Below are experts of layer 3 (counted from 0) of a mixture-of-experts language model. Rows are named router (the router's row for the expert), gate (a neuron's input weights, with its number), up (a neuron's input weights, with its number), down (a neuron's output weights, with its number) and show model dimensions 0-63. Each number is 200 + 20 x the weight over its row's rms, rounded and kept within 0 to 999.
After each expert's rows: a language model's description of what the expert responds to. This comes from a sample of Wikipedia text that the model never trained on.

# expert 5
router,183,172,191,222,192,186,268,175,202,186,202,195,240,213,230,193,226,160,221,209,217,192,210,221,190,180,201,152,218,199,195,179,173,196,189,243,203,194,191,172,206,180,232,229,217,177,206,189,191,182,177,258,184,213,185,206,213,183,180,186,210,194,194,213
gate0,170,216,220,164,214,205,216,182,241,194,192,227,192,202,199,191,158,198,185,202,210,204,205,217,225,205,217,175,211,220,163,196,194,149,222,221,245,199,206,209,196,200,206,217,166,180,214,220,205,178,176,197,223,200,210,177,193,176,214,179,172,221,200,201
up0,189,212,209,198,195,197,188,201,234,207,201,191,205,231,212,213,188,198,222,199,224,196,200,207,229,240,197,233,210,205,195,207,197,177,209,254,229,204,188,193,211,195,188,201,164,183,228,172,224,205,187,179,241,212,204,208,168,194,193,213,207,214,207,207
down0,197,173,210,236,226,218,203,190,195,182,205,187,175,212,238,196,171,220,191,226,201,218,228,226,172,229,196,215,180,210,189,232,188,233,174,210,212,199,190,180,199,198,196,208,203,189,193,202,231,198,188,187,224,246,166,237,187,184,163,226,178,217,183,194
gate1,216,197,207,164,195,196,176,182,213,202,223,187,178,189,187,163,200,214,180,170,214,197,160,190,198,207,183,210,171,184,198,209,194,196,240,199,234,182,188,281,173,203,203,175,227,217,186,193,219,167,207,213,184,198,217,212,210,252,197,184,179,222,217,221
up1,207,234,178,192,219,212,238,191,184,204,189,179,207,185,197,255,226,208,199,195,175,218,177,172,207,194,187,195,184,189,155,198,210,168,198,217,194,199,213,218,182,209,219,230,214,211,181,206,181,220,221,171,211,191,213,179,159,187,225,195,216,199,219,200
down1,219,223,203,177,166,219,200,208,195,232,199,151,190,181,220,183,185,203,207,199,195,214,198,190,177,174,185,212,191,224,220,179,185,216,208,192,190,207,171,237,213,272,214,211,165,187,202,184,196,175,209,248,246,205,209,208,189,180,210,179,186,196,206,195
Description: Verbs and nouns in biographical prose after he, she or who, such as wrote, served, attended, years, and the word life in Personal life headings.

# expert 7
router,187,201,180,179,223,178,221,204,153,204,217,175,205,195,202,204,171,200,209,213,186,180,170,201,257,203,197,226,204,159,173,191,188,186,212,195,203,224,195,213,224,202,193,204,196,209,188,204,177,227,241,189,197,215,248,226,195,227,208,200,203,178,182,168
gate0,203,182,190,209,168,221,191,204,227,182,224,193,200,226,240,221,212,185,226,175,219,213,254,156,216,195,161,180,198,230,197,188,207,200,179,192,212,176,175,183,198,196,220,190,196,201,173,209,240,219,206,195,201,186,146,176,219,203,218,241,187,195,217,175
up0,243,214,207,210,190,219,168,190,219,197,184,189,184,185,220,242,191,209,208,199,208,236,215,174,202,165,197,216,228,191,233,200,204,228,175,177,214,211,166,214,169,191,195,209,210,173,200,179,191,188,200,188,211,180,168,206,217,193,209,206,172,202,232,252
down0,199,172,165,221,180,215,169,209,217,207,236,190,196,173,204,201,197,211,218,195,207,198,199,233,227,232,189,228,183,170,186,196,168,171,226,175,214,182,199,196,196,215,207,172,225,222,216,204,195,196,209,198,187,202,189,188,218,218,192,143,229,180,202,195
gate1,212,209,155,205,199,179,215,237,208,234,208,216,187,174,163,214,215,198,236,180,173,199,180,206,173,194,184,177,185,152,188,163,215,221,204,219,218,225,200,225,196,219,202,170,227,214,207,206,195,190,164,197,228,194,197,183,211,189,199,204,212,221,207,218
up1,197,201,205,228,229,193,214,194,186,228,189,234,216,189,167,217,204,199,205,196,226,211,195,250,195,207,197,236,173,174,186,184,196,205,180,229,226,193,184,180,196,211,197,208,206,205,191,196,198,186,170,210,221,225,231,215,172,196,205,212,197,197,224,232
down1,238,161,201,235,224,206,220,193,207,200,203,167,183,216,192,211,171,217,211,227,201,163,196,195,201,198,173,218,194,188,236,184,183,172,169,210,228,223,195,204,206,190,187,173,225,232,209,181,188,189,207,190,169,173,225,228,196,212,218,181,212,216,204,155
Description: First word after a list dash in infobox fields, such as Running time, Ministry, Formation, Telephone code, and opening parentheses before years in name lists.

# expert 9
router,196,210,192,224,192,253,199,206,262,215,165,205,229,204,224,170,215,171,184,198,202,229,226,203,171,191,186,195,165,224,207,203,216,204,213,191,200,176,202,186,212,182,198,210,205,182,206,228,210,184,212,178,173,194,202,215,189,179,166,227,184,226,199,198
gate0,181,199,211,190,198,218,190,177,189,213,193,222,202,182,195,194,204,232,243,215,185,194,182,188,200,200,181,191,186,213,211,222,212,185,219,200,217,197,196,209,202,205,155,223,223,232,191,182,197,212,184,202,215,176,183,212,146,208,210,226,207,224,202,235
up0,231,191,221,203,211,191,213,185,179,191,164,175,203,205,195,200,216,227,171,175,158,243,216,161,235,171,191,220,232,193,191,212,180,163,194,219,163,197,199,191,167,197,233,200,195,232,190,220,161,231,219,211,194,202,211,243,195,216,189,195,209,190,214,223
down0,189,190,168,222,242,220,202,203,204,215,195,224,168,190,209,191,227,214,187,206,230,211,219,214,186,196,213,223,206,216,216,199,180,226,177,208,198,181,207,215,184,184,209,211,179,184,188,225,238,218,160,195,206,200,182,180,170,194,222,194,215,193,222,189
gate1,203,194,205,209,219,206,232,208,219,217,197,201,185,224,147,211,219,226,189,207,150,172,190,174,201,214,193,197,233,228,196,190,188,197,205,210,195,216,226,205,186,177,228,203,219,219,218,187,152,198,201,189,211,201,173,169,216,190,180,214,215,199,209,178
up1,145,208,202,220,222,178,239,215,202,210,157,247,206,187,188,216,177,230,204,184,200,197,178,212,196,225,182,217,240,227,199,194,211,207,181,174,169,191,188,201,163,184,197,185,211,220,181,186,191,206,187,196,197,196,189,164,194,234,166,207,196,178,197,207
down1,196,204,185,175,191,222,235,173,204,217,234,205,212,168,183,207,194,190,212,198,204,214,220,220,213,201,228,170,214,231,216,209,210,186,215,169,223,206,251,189,160,201,181,196,196,198,226,172,240,179,231,209,191,201,208,224,201,173,193,199,207,165,214,184
Description: Word-initial stems and adjectives that continue into suffixes, such as social, public, human, non, un, ins(ufficient), urg(ent), and Candidate in election tables.

# expert 8
router,216,194,191,198,194,207,194,210,177,206,205,197,182,198,151,224,205,240,205,170,191,170,172,200,201,227,201,202,215,186,199,189,201,190,178,185,205,191,204,198,159,204,210,191,197,194,198,196,173,209,189,215,210,193,202,203,179,217,186,183,231,205,233,217
gate0,231,182,200,202,199,205,191,213,205,188,216,213,169,171,222,181,240,211,198,211,207,195,213,200,189,177,181,202,189,201,218,196,198,160,211,208,160,225,187,196,212,206,187,214,207,175,189,180,217,173,200,207,182,214,146,249,190,181,210,207,199,203,193,226
up0,176,185,183,195,178,185,179,196,205,202,204,180,168,178,168,176,223,175,204,217,220,221,211,148,204,221,189,196,200,173,235,154,202,208,188,210,198,220,172,223,239,204,206,213,194,180,204,198,189,156,178,212,195,209,182,186,206,207,193,200,175,229,193,153
down0,188,205,198,185,206,185,221,213,234,198,226,234,221,212,199,183,203,208,225,195,256,215,178,205,194,182,207,197,218,181,192,163,202,215,203,205,195,200,169,206,204,207,205,201,188,217,176,191,194,185,216,185,238,245,190,172,203,203,183,217,237,200,189,207
gate1,228,211,230,168,228,177,219,198,186,191,179,230,181,200,244,218,183,196,201,182,190,174,228,196,211,178,215,237,187,206,196,203,193,210,167,196,210,184,199,203,197,201,222,207,189,187,189,208,213,166,201,219,220,222,189,199,168,181,226,200,202,202,193,220
up1,196,220,206,200,182,228,213,182,197,174,219,212,246,198,227,224,188,226,214,199,215,164,229,225,187,210,202,225,167,187,217,207,224,192,188,186,216,178,204,208,198,211,192,203,182,179,201,209,250,178,203,160,194,212,164,215,197,176,220,178,215,190,207,191
down1,196,207,179,174,219,193,188,221,212,226,218,157,237,212,181,187,188,225,219,231,208,219,205,216,152,209,204,209,181,235,205,237,180,255,178,211,212,199,215,171,221,211,181,187,204,204,205,189,208,180,218,180,227,199,176,192,193,184,191,210,178,184,221,184
Description: Newlines, period-plus-newline and heading-ending tokens, plus the middle digits of years and of coordinates such as 1947 or 35°28′08″.

# expert 2
router,162,210,185,200,183,169,222,178,188,182,207,190,159,210,189,204,207,203,221,214,233,203,202,192,222,218,212,233,188,188,217,193,192,181,205,220,202,234,219,224,209,209,186,184,192,225,186,188,185,233,233,207,195,204,220,196,188,223,208,207,202,197,172,214
gate0,202,206,229,167,201,204,192,204,166,230,196,217,191,180,205,166,204,187,210,201,217,220,212,206,210,202,234,227,192,188,170,244,187,193,193,211,177,197,182,179,209,159,181,241,170,219,175,177,204,189,193,224,216,181,193,225,187,186,216,206,198,204,201,197
up0,214,200,191,205,203,194,216,201,219,204,214,167,178,228,220,209,199,209,237,192,183,206,238,224,178,180,197,205,210,170,213,208,215,219,188,241,189,213,200,180,182,182,188,216,226,240,193,165,234,199,178,182,226,234,178,189,182,207,198,177,212,196,219,209
down0,198,185,182,208,226,206,163,191,242,150,209,183,195,202,191,224,204,238,234,196,227,228,233,214,156,214,191,230,145,234,185,185,181,198,185,207,176,195,180,225,198,206,164,212,189,201,199,190,224,226,210,165,192,199,185,221,207,196,195,183,193,189,208,176
gate1,231,198,215,207,174,202,229,189,217,197,205,185,180,225,174,170,234,198,228,187,155,202,235,214,185,196,177,219,177,180,210,222,184,198,203,132,212,170,190,186,215,169,227,215,227,226,185,181,208,219,206,199,182,183,206,195,195,168,200,206,203,200,211,188
up1,236,195,222,208,195,214,226,196,198,193,224,220,199,213,190,144,233,208,187,192,202,203,258,196,190,220,186,224,172,191,213,206,198,171,231,166,203,196,219,179,201,184,185,206,214,236,191,155,186,219,201,222,170,216,201,195,197,176,216,213,198,188,207,195
down1,195,215,221,202,232,207,216,192,224,210,151,188,234,169,194,192,228,224,195,203,184,228,187,199,191,207,196,182,171,179,205,229,173,191,211,198,167,242,209,204,216,214,192,189,201,221,184,173,161,199,175,223,201,174,196,223,175,200,221,189,216,169,204,202
Description: Spaces, digits and mid-name word pieces in tables and lists of athletes' names, especially Slavic and other foreign names in racing or tennis results.

# expert 10
router,199,195,209,196,190,153,205,213,173,224,194,196,204,194,218,198,192,214,195,212,187,206,187,202,194,197,192,190,187,210,196,218,204,202,197,224,205,197,173,238,202,239,195,214,200,212,196,176,208,212,222,173,184,190,188,167,188,235,200,199,206,169,179,165
gate0,176,171,208,181,174,213,199,209,175,217,222,204,210,179,192,231,210,195,191,209,211,228,218,200,234,199,219,190,192,180,168,191,184,187,202,203,194,197,209,177,233,206,188,190,223,211,218,187,212,209,234,201,163,201,154,210,154,188,192,217,229,201,210,186
up0,149,180,226,187,181,207,178,185,230,202,181,195,188,239,212,191,212,206,210,191,238,204,207,219,197,196,229,210,200,179,205,193,196,252,186,172,192,185,209,171,198,222,177,183,216,185,223,195,193,223,197,216,229,171,205,228,200,189,237,182,218,217,229,165
down0,212,210,168,227,181,200,225,192,203,185,178,195,209,197,202,236,216,207,203,217,223,182,206,213,214,178,210,195,200,205,207,174,224,167,162,224,191,189,187,222,187,184,208,215,166,183,214,184,241,175,224,171,175,231,195,174,186,167,231,211,181,206,188,233
gate1,200,227,198,192,196,229,213,167,199,252,223,213,187,229,185,183,201,192,197,200,208,191,204,204,212,136,227,220,217,216,223,260,173,214,212,199,223,188,180,182,201,206,203,181,209,220,206,216,196,192,203,207,172,230,197,231,184,200,213,189,190,189,196,182
up1,216,169,208,255,204,209,189,205,224,181,226,220,225,227,176,199,206,176,193,168,214,188,197,196,213,194,191,184,209,175,221,219,212,206,148,185,196,210,202,207,230,180,173,211,163,186,205,199,188,172,196,207,219,169,193,212,236,200,175,212,188,222,210,189
down1,208,194,167,153,224,171,220,198,238,218,184,181,186,213,210,205,217,224,206,196,253,200,204,233,190,188,222,218,187,221,174,202,179,212,164,154,205,196,214,195,213,208,201,211,185,208,209,234,165,193,200,218,188,171,208,219,186,177,254,179,218,197,179,191
Description: Tokens that complete titles or names before numbers, such as Big Ten, Fantastic Four, Game Informer, $, £, Film, and spaces in award and review tables.

# expert 11
router,198,158,206,205,206,207,157,178,219,203,246,180,197,194,197,181,222,224,189,226,190,195,198,214,178,204,210,201,237,195,202,226,191,196,212,176,194,195,185,194,207,197,193,208,206,185,206,175,208,177,168,188,196,193,190,153,207,249,202,160,194,185,184,193
gate0,251,187,213,199,237,200,226,183,226,208,214,193,219,221,220,184,194,258,180,157,147,220,204,177,197,197,190,184,199,164,219,193,172,207,192,227,207,217,210,196,208,188,187,193,205,225,224,184,193,206,174,182,190,224,245,238,201,207,183,207,177,221,210,251
up0,230,199,175,195,214,242,233,196,226,207,228,187,257,224,238,210,164,203,243,163,215,201,207,224,174,242,163,204,215,203,183,228,215,215,184,204,195,196,175,195,230,195,199,240,199,182,227,184,162,209,171,209,161,216,226,195,188,204,224,239,187,181,207,193
down0,172,181,217,234,229,203,162,205,171,170,219,162,211,182,202,227,173,246,159,182,206,201,218,216,203,227,191,186,203,171,210,186,208,198,204,195,179,212,188,191,233,239,194,217,191,218,206,186,220,191,196,182,191,217,233,210,188,218,234,148,191,197,191,165
gate1,190,215,200,189,210,219,230,194,187,166,204,196,193,220,189,189,208,205,173,187,196,200,178,202,223,218,186,182,206,171,162,191,186,218,150,195,180,184,200,157,158,235,224,176,227,166,214,219,186,200,232,211,164,173,191,227,224,206,210,239,172,219,202,160
up1,196,228,160,213,211,219,243,197,208,176,175,221,173,178,154,242,194,255,223,201,200,177,156,187,176,192,196,179,190,165,161,189,209,201,177,172,213,189,203,217,179,221,187,198,219,192,223,217,170,217,204,227,183,183,191,195,219,224,213,190,201,184,177,180
down1,210,204,157,187,194,189,208,184,167,210,203,206,208,172,209,222,184,213,194,194,196,164,213,228,189,221,182,170,207,189,204,190,175,182,176,251,225,205,216,228,170,193,233,196,185,192,209,188,194,184,212,242,206,212,226,195,217,197,188,203,169,219,190,202
Description: Row-initial pipes and cells in sports statistics tables, such as Total, loan, Apps, Gls, and the copula is in an opening sentence.

# expert 1
router,211,204,206,203,217,192,259,166,189,172,217,186,176,196,208,227,163,197,225,218,208,195,205,166,206,184,231,197,195,150,210,189,198,176,205,187,197,225,199,240,202,208,190,182,177,197,194,196,196,208,206,221,224,217,222,205,210,207,196,192,144,165,211,213
gate0,156,192,227,250,208,215,173,189,192,188,205,190,211,206,201,189,226,223,167,203,199,228,189,211,235,196,222,238,219,178,195,178,196,227,201,204,204,186,218,226,198,215,219,192,229,172,167,203,201,216,190,221,184,202,207,213,216,212,208,180,198,219,183,153
up0,183,212,222,221,190,220,197,188,193,174,226,200,174,214,216,211,180,190,205,178,186,229,174,215,219,186,189,237,195,204,162,194,229,204,219,227,209,201,201,233,210,178,186,186,198,172,183,168,230,177,225,239,179,214,227,229,173,191,184,198,165,204,177,175
down0,175,176,183,196,187,224,208,198,177,199,216,179,163,199,227,173,196,189,205,189,208,219,188,194,215,180,230,192,172,215,210,190,160,189,244,193,170,179,194,206,187,175,153,193,210,231,202,201,224,143,201,217,223,216,191,264,210,214,206,225,196,218,210,175
gate1,182,216,230,213,206,218,170,209,211,212,197,204,192,199,193,155,193,194,169,198,191,191,211,179,221,195,186,222,147,176,223,199,209,187,221,188,202,216,202,166,194,189,175,199,208,223,191,177,173,201,185,200,182,205,201,193,181,182,214,172,192,212,194,200
up1,162,238,227,209,227,227,182,202,189,188,201,204,210,212,199,157,190,204,193,192,173,196,192,198,243,177,230,192,194,177,234,210,205,190,234,169,206,215,163,200,194,203,198,196,223,186,183,187,197,231,199,199,156,190,208,223,178,216,175,190,224,218,217,176
down1,219,205,153,209,206,176,193,188,199,200,207,189,231,195,189,186,188,233,219,173,196,192,176,221,158,191,219,220,183,229,193,218,181,225,222,172,187,157,187,207,197,205,196,193,226,188,170,151,201,192,219,228,188,175,233,161,222,222,185,195,221,170,205,205
Description: Sentence-ending periods, row-ending table pipes, markdown table divider lines, and sentence-initial words such as In, However, The, See (also).

# expert 4
router,208,179,223,194,219,167,171,218,157,198,173,171,176,166,218,229,188,152,195,223,187,246,173,213,218,211,241,174,193,197,205,178,194,207,213,230,185,196,227,211,203,207,216,196,199,209,168,233,231,230,240,177,230,192,200,200,182,195,192,207,188,213,165,214
gate0,191,222,168,195,213,197,179,209,211,194,219,167,219,182,199,242,200,188,169,187,192,194,171,184,224,196,198,203,220,169,189,195,222,197,201,198,198,176,191,224,228,175,202,166,202,196,209,201,202,173,165,213,180,226,188,188,185,219,186,219,193,220,215,186
up0,204,191,170,222,166,227,172,222,206,185,154,174,183,203,215,169,204,218,224,200,218,180,226,219,237,176,212,229,210,191,201,205,226,177,165,216,204,189,211,210,199,219,223,216,203,231,160,206,188,168,181,192,221,208,163,177,170,208,248,212,220,197,216,228
down0,229,199,207,207,222,193,212,220,223,201,216,190,165,192,198,210,181,205,208,232,187,195,194,184,219,196,193,222,229,249,194,194,204,169,180,245,180,192,178,204,217,212,229,200,150,197,198,173,194,200,211,191,168,210,204,156,236,191,233,204,202,198,145,218
gate1,206,213,204,192,194,169,208,207,195,190,198,221,198,176,163,205,218,191,222,184,226,184,217,194,180,194,191,233,188,216,155,159,207,192,156,225,161,183,188,213,187,203,177,185,181,241,176,183,167,185,169,220,194,157,189,187,215,194,186,170,210,194,192,206
up1,214,181,234,203,207,189,206,189,211,211,188,236,230,174,195,210,242,207,219,195,228,170,187,178,151,198,210,197,200,227,183,232,223,198,189,191,213,167,187,189,194,217,157,189,231,212,206,217,190,161,192,226,194,181,192,182,214,214,208,221,203,203,192,164
down1,176,189,213,190,207,199,198,215,201,171,180,181,198,195,179,210,184,202,203,213,235,226,212,222,178,166,197,222,227,225,205,205,201,190,228,190,170,201,208,192,202,221,201,195,221,207,189,215,171,211,217,193,180,175,197,209,217,203,230,202,179,164,175,174
Description: Commas, conjunctions and dashes between clauses, and the first list dash under See also headings; also verbs of losing or defeating.

# expert 6
router,232,203,209,154,194,174,197,180,197,192,160,182,188,196,167,184,179,221,198,221,181,213,208,185,201,196,169,204,186,213,195,209,201,190,243,181,226,222,198,188,184,211,213,199,204,226,259,168,219,215,202,169,199,231,204,195,220,185,229,180,198,188,209,171
gate0,176,205,168,213,218,191,207,196,197,194,194,199,221,218,177,219,209,215,221,207,199,201,215,213,214,181,224,199,205,211,191,200,212,188,199,207,167,230,203,201,159,210,208,163,235,212,221,219,196,171,179,193,241,188,228,174,179,238,181,210,186,219,191,224
up0,190,176,240,217,209,198,186,168,204,161,194,222,239,221,203,189,198,149,199,202,168,191,220,193,193,234,210,228,195,210,173,177,220,178,260,196,185,171,192,229,204,205,183,195,217,216,220,247,209,183,206,172,230,241,194,180,186,201,205,198,181,210,187,219
down0,208,188,153,186,223,197,197,213,184,207,178,206,208,185,233,203,206,222,211,203,198,168,192,215,206,218,199,190,205,232,213,221,201,198,172,210,215,203,203,216,199,161,212,204,229,197,205,184,179,229,175,186,178,209,175,169,199,210,201,194,262,214,206,160
gate1,197,191,192,234,201,183,188,220,205,233,207,192,197,184,188,208,202,220,202,216,233,213,204,226,215,179,202,203,196,167,211,203,209,198,204,206,211,173,234,185,210,199,200,186,197,220,215,195,193,217,220,181,184,190,218,201,176,206,195,184,241,222,175,182
up1,263,165,170,178,206,214,179,195,189,180,222,197,226,186,202,230,168,155,200,196,204,220,189,212,211,190,175,200,214,189,190,199,214,184,220,227,196,165,188,197,197,188,212,217,205,220,181,217,205,197,178,168,193,204,191,210,186,221,167,231,227,220,231,199
down1,226,168,225,211,255,192,202,210,208,224,198,213,192,241,205,202,171,204,181,263,193,222,225,169,183,178,175,178,168,208,172,181,195,207,202,172,192,209,223,205,186,218,186,188,220,202,187,169,185,185,186,173,183,194,202,216,222,208,246,178,206,189,209,194
Description: Labels and key words in infoboxes and stat tables, such as place, Position, Length, Released, census, °N, /km, plus table pipes.

# expert 3
router,206,188,242,190,211,213,203,163,214,232,190,235,227,215,216,177,169,181,218,188,199,188,246,243,204,202,205,224,203,247,174,215,170,185,210,235,177,213,209,188,223,200,176,215,217,191,180,181,224,182,182,223,203,198,199,225,204,186,213,220,199,206,184,205
gate0,180,186,196,213,204,220,239,187,220,185,182,191,171,224,200,218,207,228,219,210,157,175,194,170,202,215,199,213,215,208,171,218,184,196,226,165,187,178,165,211,196,170,215,220,196,206,212,174,165,219,221,191,173,204,213,210,172,248,216,198,177,169,210,201
up0,202,201,233,184,157,183,188,214,248,209,188,210,206,229,199,204,212,196,213,239,173,175,183,209,188,238,211,195,195,219,185,207,183,185,192,189,189,214,209,193,183,205,203,172,257,189,201,184,194,169,195,218,230,219,201,196,202,208,173,168,209,176,195,211
down0,210,214,185,209,201,201,191,260,156,215,176,242,194,220,195,177,200,184,176,220,191,235,222,200,178,174,162,204,216,185,226,203,223,186,190,213,187,210,181,180,224,177,192,165,226,184,204,199,193,196,202,182,218,211,183,208,219,206,231,222,184,219,163,199
gate1,203,206,228,165,158,214,202,200,201,197,211,199,180,165,173,216,197,198,204,197,216,187,217,211,216,211,196,208,169,178,228,153,219,208,215,193,260,207,190,191,194,171,196,210,187,223,215,230,192,193,216,189,203,248,215,184,172,183,208,193,260,234,172,236
up1,231,187,196,208,183,161,197,233,223,212,212,183,203,180,184,158,208,205,197,178,184,234,194,166,198,222,203,196,201,204,176,215,184,208,185,224,193,180,204,176,210,166,265,248,186,160,245,223,194,196,209,212,196,217,230,189,210,221,179,215,179,209,215,215
down1,182,242,169,192,138,170,200,196,196,208,159,210,242,201,180,224,172,183,223,205,186,196,158,182,169,183,184,171,253,180,246,217,217,208,196,190,186,161,221,190,237,198,199,238,207,211,221,221,217,195,216,187,230,194,203,203,211,224,205,235,157,146,194,205
Description: Capitalized head nouns of named places and organizations, such as Street, Road, Airport, Squadron, Police, Empire, plus the Species heading of taxon articles.

# expert 0
router,207,196,206,226,227,181,189,237,183,233,238,191,183,168,211,223,175,212,189,202,205,193,154,219,185,145,204,221,189,199,189,170,215,227,201,230,181,220,245,239,195,201,181,163,242,223,173,184,197,190,206,198,196,218,209,175,233,245,182,187,189,180,203,214
gate0,212,198,225,178,191,210,209,208,244,229,166,207,180,239,169,208,182,174,203,225,194,195,175,198,195,193,154,193,182,251,213,181,204,204,201,190,214,216,189,224,184,212,234,175,205,203,190,264,202,172,160,212,212,209,194,219,184,212,178,197,198,198,225,176
up0,235,203,239,193,181,189,229,178,202,216,197,229,217,203,211,211,182,189,233,196,229,243,164,213,179,203,200,206,177,226,210,163,212,218,200,213,204,182,219,205,186,195,212,199,208,172,176,255,219,194,179,200,209,230,186,223,181,189,229,178,200,199,234,221
down0,192,223,221,202,208,188,200,195,209,193,216,191,176,207,157,190,177,209,190,198,191,201,240,215,164,252,174,168,169,225,228,228,164,168,192,198,221,200,212,214,184,210,237,204,216,229,230,217,235,193,221,203,203,209,184,216,207,199,206,210,197,187,190,198
gate1,220,202,180,187,218,229,179,192,226,175,203,204,200,212,164,165,210,209,188,172,245,188,230,156,232,217,183,197,172,203,221,187,219,171,251,190,187,180,189,215,196,206,182,190,220,194,191,179,196,206,189,186,190,206,153,240,125,187,193,215,174,241,223,226
up1,231,182,202,206,197,206,193,189,204,189,220,200,174,202,171,212,189,192,211,196,246,201,214,189,225,192,207,245,187,222,218,202,196,161,227,178,202,175,190,185,217,217,212,207,223,211,228,160,164,182,212,210,206,236,204,197,188,192,201,177,187,224,181,239
down1,183,187,228,246,201,218,187,214,183,195,188,162,190,226,190,216,176,198,179,173,167,188,225,209,227,197,194,201,192,203,196,185,130,215,196,214,191,229,199,167,203,176,211,169,205,214,175,195,185,200,199,182,216,214,214,183,215,209,184,197,206,195,174,202
Description: Digits and unit or quantity words after numbers, like million, %, mm, sq, GB, plus chemical formula letters and vote-table separators.